{
  "hidden_size": 448,
  "moe_layers": [0, 1, 2, 3, 4, 5, 6, 7],
  "router_score": "softmax",
  "qk_norm": false,
  "attn_scale": 0.125,
  "parallel_block": false,
  "schedule": "wsd",
  "doc_mask": true,
  "max_steps": 5169,
  "dataset": "wikipedia_en"
}
Below are experts of layer 4 (counted from 0) of a mixture-of-experts language model. Rows are named router (the router's row for the expert), gate (a neuron's input weights, with its number), up (a neuron's input weights, with its number) and show model dimensions 336-447. Each number is 500 + 25 x the weight over its row's rms, rounded and kept within 0 to 999. Numbers have three digits each.
Before each expert's rows: "mostly gets" lists some tokens that are sent to it at least half of the time. This comes from a sample of Wikipedia text that the model never trained on.

# expert 50
mostly gets: " (18", " (1", " (\"", " [", "(", " (17"
router:461504504481502480476462494508492508478507528502516478515486526483492477501495500526486519497525467496506474535527488514499457468475472472482541533530488454524526532474473478519469486491506522485520497498494527473486503520533490517459473466493476516492506552503520472494508499509489518492556469444519498510526486505519489493464502468467
gate0:498510452489509517536555512571518549545505531481496514504518486522497528494475506493523502514514518511557473472536504482493492510511543503511542484503518511514500454535520539464503492500494507531461518491511437518487540496504510466481497502535542502489501505503504532534524523461494513544469487496515502487472523531505535491526474482474
up0:514466505470456509485516499555476521455515480506498501537495522521511462500501485512487470464491507497517503463474501507509506513479479470457527486473503503474498532494517481501511500465439499466527526505487489490533425521511501515494496464518482516517475498569534539456488538500470499507494507524529494484518508526514496515444515482501
gate1:506510516513485473482529483483526503521482527498503491495504478478535485505529493489458495502524531474511494493482535483509531495521511524476524462471502510482457487502462515508550532492492493519497464494501520520473450576470470491485523508502469490546489520548546502523533471485504549498476500479486556511479503492517548507528497519481
up1:488489519528491512531522493521499486484492484493503481501483497508495530511473457482534454481492535533472489491500526514498491517532515474517504516525501482497498524500470507440555530458521533479527514507450477467511479482488542490514507505556468524543493482530494516497523483550543517474523494460529539523456501492494525491490494522533
gate2:449506501490487512526495545495510539531488515541514546493520500465498506505469513493461480527505481525498461471494539491511526495495501481505550484486486516487475468519549548533478532493489531517529467473469438500501490502512473510474504519462498465496547496566529464519522576502520501497507511552470526500503518481519514479523525475491
up2:542495497497492516497506488520493497481504493534504492499538552512522522495499504532535507473518465528468510483533451461485461513470470524538516450506528545502503490526515455458528448535471485475511512481505514462498463524475493514503503505523491500459511488498487488492498513509494515476534521496498518487530483493511507535526537501523
gate3:533529504543524537518524483518499496507485530471448509504486520504514520488489536495484513526508491511482569459506524475526506575525494461507475469443510518500474510478549530495509523468484511487505471513506502490478465529507528480516494476503483505502485502532536497479509523477515460483528497509502495444488513501482517494544493499536
up3:515493475477502480502478505505510516545506497498522511466489497495524495536531476489499546507502466520516481489514476482497485526512491475519497502510497477449465504473463488489521538546556517507441485485533509463542514468506499479521503522508502481543505520489492531528477516528480458481496519483502513517545504473478531494546496529471
gate4:510547509488502482522507498500525506491528515454483562505460502513496482478502528500541478469467503524517520518469488505487491504517483500483457476469478506509531505521510506444508493533460491506476470537476502512492493483481472494554512498493485496544480516490519518491480506494464475504501509513459521481496484491488510519481515487556
up4:511504505513469479501476514470504480500467440488518478489498511492497518508510502524537440488519577534473514442550498449481465507477483486511534519500500458500505544535502480510535487488497480488494496480504465525533526528508546511498459534516513509496516531507486539469491489529469491504498487459528490486443522519499527472470530516470
gate5:527517494511473495517527473497487499501486483461545512483494506519464450501515493490485519472515506502489520473507491520471506545512486484492508427511481484531505530492508497510484480522502458470507535509499475466483500470454519507513475551546536511464469516514505546492481469491504506452498510522559491490531483502498518478504547528525
up5:480508483513496496497451551531505474512552497510497494478464502527490486456478509481487533524499507490509474491540514448496481511511498498485501518518533524511500499522506472498517442496452463516511549485474507522509494541500489534522508512458469467532560505484450500515508524505465499503467480492505511495515487539486494556486496489507
gate6:452523504523532521503504510508463452486469542537485487523520517476472504490535538506496478505469548488491512523483493475475487532509496530540524480499480497514491457550478517492442546467489522479528513506506506522482493510496487480519497474522533517517501483495496525499506515502526510485506522520479527510480547478502513480485509504525
up6:527468490507529509503490505509507509506476457465495466520515525502525503472513480490461528510452556494538507529481487481518511523493511481513474506487513484478494461504492486503511461483463490525529492544519455495513480486511513505506502533514486523519542525522518458525520513526519522496484483482467542500539559508504498477502524472509
gate7:529470509497481523523553495553490470531464490483497510524476464537500511488530481494497504493467541508517493519473513462474518515519491501517516554500548515509520504506528542497494465526435500515462501531522518515511463549441512505480500490510514502483487515487493514457532514486481510496522503468502520517516495537493530473511546482489
up7:506489494498492488502520513499503510504512497498492498510532524501470534567518499496490492567517525541465474466426519546478465502543495534521516504498484502491491506529503494541503489485514477512530498509478494489518524474509535541525505520491562459478492494488489488486514516456463464500490484492525510497466538535495519536502500486511
gate8:520465511488512524513464501493480514495515476469513431497527566492466469480516518502514453468490494501420499495503475506481494508474491530486522495485515486500499511520502494506515469484517526510468500517490510512461439482483540546501563481541475528497491478497527503492485516491497486504520514537493456499522478491542480493540504505520
up8:480480514499497532501514498465491542467539502474528522503472499498509512542467483502511535511463489463520492498505536479539475455528476496531521495546517464466541540500500475495499447503542498536533465480483490533494535520501503444495515496548481467502541468538513496524492542504526478493484484531500524507536471475521520458480482468520
gate9:534487434517475471500547521508516522517487503534484485504516458499535473503507495484506481529498529533504519489487524498478491480523512496478493484470476499482499537500550543492468540497477469502518540492479464530473521467524538451495486533506543526552524477462500501526499542502458492467523519522507506477522550461522479468522532462520
up9:527483499485472489524504555476533508491469514510504525473500508481499466485485529533516491521489502460487473513514526486473536495508472464459479524487518468523492510561519509482516527506484536496499506444518483435529485519506467531508539506457488494498503549476536502546545484506505472478505490486468586509513457515503509512515498535544
gate10:522503502509508486491512513497534484535502539530520504523506529499528489526517539502520485512517498469516500507487452474484535500481498507543512515526527518481492474517489547434501496475527499521465491470531505479525512503508519494506488484518534510523472503516499499507486523471493509499514508508498487492505530508542520481516557489460
up10:518470478513497506513466481467557510528466491546499507499529527494442526498499506463514496516503490506473509499507500493467529491519529500513475485498534539515491506509500540496517506521533505511490509514530460470498466486502500518499517550494491473482484488505484518518499477507441438519474516514500535507517484534547506482506464500481
gate11:506482501522506497497509472517477535469476513536527516513469524493484488494516464480527489507477477508500504479538462463475500502520513455478453462497535455525476421507496501430496558512501491537527520518551534502544482512478537489462521483486526472489470513504529484480516506498497490500467492499477559467487491548493494506490522487487
up11:481473486510532509533492521501499488517497459545470466489479470500467503470512527504526462520499484554489471487522476465484498492480465519519525499503534495501512482524532502491492503494474525510509482504471507468514461529510526536515513521495471515500535517522501524436487497515502502448502506501478516497484511479494492462480527481527
gate12:513503486474483530502501522526527483483503515517478441485517524447492510454505499483442517475485497504516494488539508477535500508495482518521506530487504497490511497504571544491526501484518526496485491540518510486516533508495498508545503498540478474504499542522499508492536499547516501475507517529485531481503538491550507483520467527519
up12:471538474514500500489500536506526545511490513478541505517543501459524500496492524512548468481487494483465546467488500479491516495460514556509469480488497520499494467502484499536506436524472475479474491470498484486447558491505507529512507490490528528531536492499482492468508515472483494521519505479488483467471522543498526519524528497477
gate13:487483524441481460502523486468557480519495516464476502479508519471515512479465512503526491487519518519486552538508488493521532515497478476506532563503513518518513507510486478465504519529485474462487508485519528512465455490525500510518529496525511519518529495481531471502520501509464480503464517509539522496539469489540491514513494518524
up13:475489506503478509531516535537511517527512505467477506578540469480506450504545415502465515494507483475495480516497467530515491508500473457510501500442492480495488465431480495534487506498437526510516510501494503476552527512499494555501471522509491492496469528493503485529523510469533511525440460516495476495501486499551500521505529516455
gate14:506485541520513525503491467475479500513493476501487485543534476555556498489545544490508483521453467502470519503491504546472508523509544513542514503504487485524529499469511512532478524513487538496508460438533469489495500495464460528489503510494483532546493519468522429497523511494523514494509523472485429475513498518497512495465506524449
up14:523479485526498496528483527545551539489526453493486492447508544518508454478468490460513519516525515512495511499515467507505517525543525496531503467507494529525536510507475466486532513510482481556494532475533524497455504521514531466521464510550481493493479509489492512496476519494478500488515510513504507495499501509510488476494522478485
gate15:500465496466500488511475505503519482518520483524552512491489458501442489494477494506524528498459514518450478468544505455507485452508492518519497483492494508488526535510508541493508507494516460521499493503490493511485526477505484496514507506507474473495505529496513492485535497502487527456517504512486527515492520504534489485505490528514
up15:494543516497533474536513479509510475465472485461497500557527542479532456521456489513522450497492521525515463464469482499516573465495487510486517478532496514525468546535496525472493546522491514524472483498481505486562495480551511485501473480478454521512469533512498524492500478484514506511470478509516525443510559538502534482528499543545
gate16:539532490465525523573491493500488505523484502481520471517519495502493546487515489499537512506510527476524503509521503457498505511537525509501477473456538461508484477524534501495525534506526486490509510479531521524470534488457500504496502528531488529483537527532511508521578519510496529500502448509552510500498506516473468502498498502517
up16:517503530523520539465487485498492481453501488552494518471518485510532507528476522517481493476447533495518485524514492540518533526457466496531457523511534510469545474499490496522497468489507471479491498517462469508500497456505512480485544500496537501481549496508515485473482499490497504503468529482524517490456528491525464525509512494462
gate17:481527540526483518490492557528526519543493476463525489470485497520541507549503462528525478479519475521464505476519469484463519523447484475529501503528487493520465529484502495447482504517498507509519516486494481506489491486472461518497510535502506526518492514485503525496538502494476465514449468489521494504475501507513508455526488549451
up17:496503501506523499556479558490546506510529535486484495468525526493494476487486537543490442512509518515523480482521493500502499528447517478503498445465529551480483506465498496462533515473471506527499526529505478536522483495505499486530487477489546493449479530494487501539516500456512476504482483497508529505545483477501519542500438531545
gate18:493490475524493506497476509518530494459449473486515531490444503483492554498484460484515474453495494507500562521489476505541449522505483461465501494471523476497460535497487541541516517518506503505517518521510513507498515503516507478508498529516515511477498558557495521506506494500511485485533478492554529525526474489571484493523534510490
up18:515487550458470519514513507489466432498537503509496521507528467482497510514523515472502474539493510518454479482502505512461504500555501475476454540539447510506452563522516485507481575520559549479492478506487487532538467516481512510520471483495472507514477523505540543531456516499491487528487448517463503518478498450501456493473502469506
gate19:528473515503487511479498478542484530521479432479512471506440487514496508513467468462520501520463476551516486503505487485518462469471498491521490462517492497530506574492460514496530514519485493537529513517522531509504496506486540540536486495547483478513488504460453535532513473489481515458512477514471490513475513482513468501495491537458
up19:476531485529487514534486498521474486474498471533509514510541492562521516512502463476473516589502522471519540527471499501471438502526491530469464547540468499501504482467498506529499521484494506484447539464508508482517533532484489500547512475473538514493476446530488538480466507535482494514507462485516495518479468497496532529482521487510
gate20:493527518491506500506512523489515488473516565525470496509502514538494459504486529560470514478491535501506519559486503526540508493521510491471517451493491505517533471553534517541477461491450507523477473541478512552489489488528537462543529521501509473475517456479483450523463549532488501496505526513479502496522474519498477471529496527437
up20:528500498488483544522441493482492458527457513466508507528458500524572493493491515526474460491494510475501509492495483508552525520508536499470461495480526515464505496460490424536523506520506509461477503491474527488464536552497535533525439519488492477515547497537509497489529489499468511487498504484515528481506486476495493492530512481509
gate21:541472493467484496549495477510473494515513516536476504508494487497519490477447469542489514495451460528463469508472505510502539472564520470523492537471527494518527518504502482538509530496536521484500494551481486476480477498474472466529487469469501507535493474521529509533474487515462469509511529516456526514513510516509516496531536486526
up21:509515503487453493511487489490482502481546511462491480519506482522512503483483505537495529483461495475458513545494484480505524476532451510500518495596496483495518539470523520518545511539488479487491496485513510518507515513538507538504504530483517486546520516503525503469497467508538500525512466444492538504495460499445517512526480480541
gate22:494500486494478529482558519512504530509456535506494529467488496499533505518487490511514537491491470514506490486489484521504493472524503537519520452527490485508487515522517487552482474516513485513467497504504471471492516497516490511492451498535522462494494503508507488487481528497490541464497513456488507496487518512527495465534454500521
up22:501483466529495506509509486446543507517555488483523502503560464484513491506501493506496451509485553542522546506449495475484487491519468509523497480549477506513533442512472531534484471441486475533510465523527530530504522489490484531487493509441490512524493519462454443529480460498463455469527478516515472495469480483508515453507528494516
gate23:504520546542513489504536548515519525533492530500498543497555516481510545515465536454488482470465504497497512452456504467520565475487513521441469489488496545545473489532487533475515510427531511507512506515494463514539531461532501469491470506515505476488515528480502502491540519483511476515514493505479483489514495499513489483517499495512
up23:496487525516514501509513517509491538516515510501512487491521501512480520504513549519487524563470559501498527497486465455531565472491507496532506527514505511550513527506504470478510487516508523505449495523488530532472511480487532484508471457463507501477503486507499533521479486507458438518482441520509489488522513509509532454512467558475
gate24:536496507458485498501491533507470533543524449483489468505492504545486493528519517508466547520508489457508468437540493515497514489509552442483491431533453503470467502548472492473501523477507516494486495510510505545480493536496532463490533528498531459499503504525543529491473516537534463494486553506533492515437513502504506518504490504476
up24:510539477495495487546509491465483473481529559493473522515528515528479487533499486536538547514482505436520485484521535479496519508466535482499531533519523508511478492493502514483544508455515512495465498525495509511481520497505477520479519524479460570493467487539481489494462466478509486508503476467490474503501478486519484495455462531526
gate25:478511475527552522463517489532545517444482495475461503495463512462493536532493453526531501502535505485489500465460503491529518488513516522518473477501538497496487496541467516480522491534490477482533495543441517480482527508531519482457465506512509547486489506516453495486481553460485479516510511516477504458499518499487500482501544510509
up25:503457476532511503491502493497514519469561511487518539525546527508480426495498501475479537519466517517501527503508557514476469507539493467480495535458509518504485507487526485540558551475513488519529535518493487528546522470484515482508550520524522475486504450496528481477521489476515503483531455529520474515498513507556455424490480515521
gate26:501482535514489489434467492535508501505474477493485508514501475491513535487532515512536520524487527511462502462462507504482510526479555498541505444527485505492513469517491455517471545523515483492471499484522496471471501474507538513505526485533514460495501515482533529452547525523480501496486502488490505466515496489477543533537500501502
up26:488486452476503475529513510479486536430502471460494472495484508498474515503592524493483493483483521510494462548512509514505518484496511505466504516489482535486506516474495506478538514476523512524525532541520495497546507492477519541534539481480529540495528519508514453511520477540537514482520518541501516478522500505517449519492463490492
gate27:507503412513487509504497486477499508505510502519498494490550508478497485541482463517493505479490550529508511491500489477551551506546490494507552496499468501522513485510485463461544469522473498521512521516509472499535536507525512489480469537488535495492488524478524525507529510520481478460491476512524559506486515506521484488492536568535
up27:498507495521524508525536506481500509489482472491471507526466516498517496504471463517460473480497526485528481470524509480511476509541474511521507478469529524527509434503507451489466489511548506514498529494498523472494512475515496466507471502521519531524498487560468551483485474479497487461499486458544517480503461540490509492504490532532
gate28:539480460497517472476498490523511530478549527469516465496525527489474477514492497493516494482474468523499521491538528479485506461504457497515495483475491461511526529503506471495488426500485486523502544505471469514447508460490505481516515500488451515443472485524474436497486498520523467532493480510477449472506501527515498524490492536508
up28:507490501503497464486525458521482485475520477488502489495491507541466492497504510517495496464524493511479502500483530472494494477493490517501507533508494471512507498540521521505508457565493452547495462505509478517463513494509469490583476515466538530514507499479485442498500496493481498474522461489503487490496474532514485499428526533504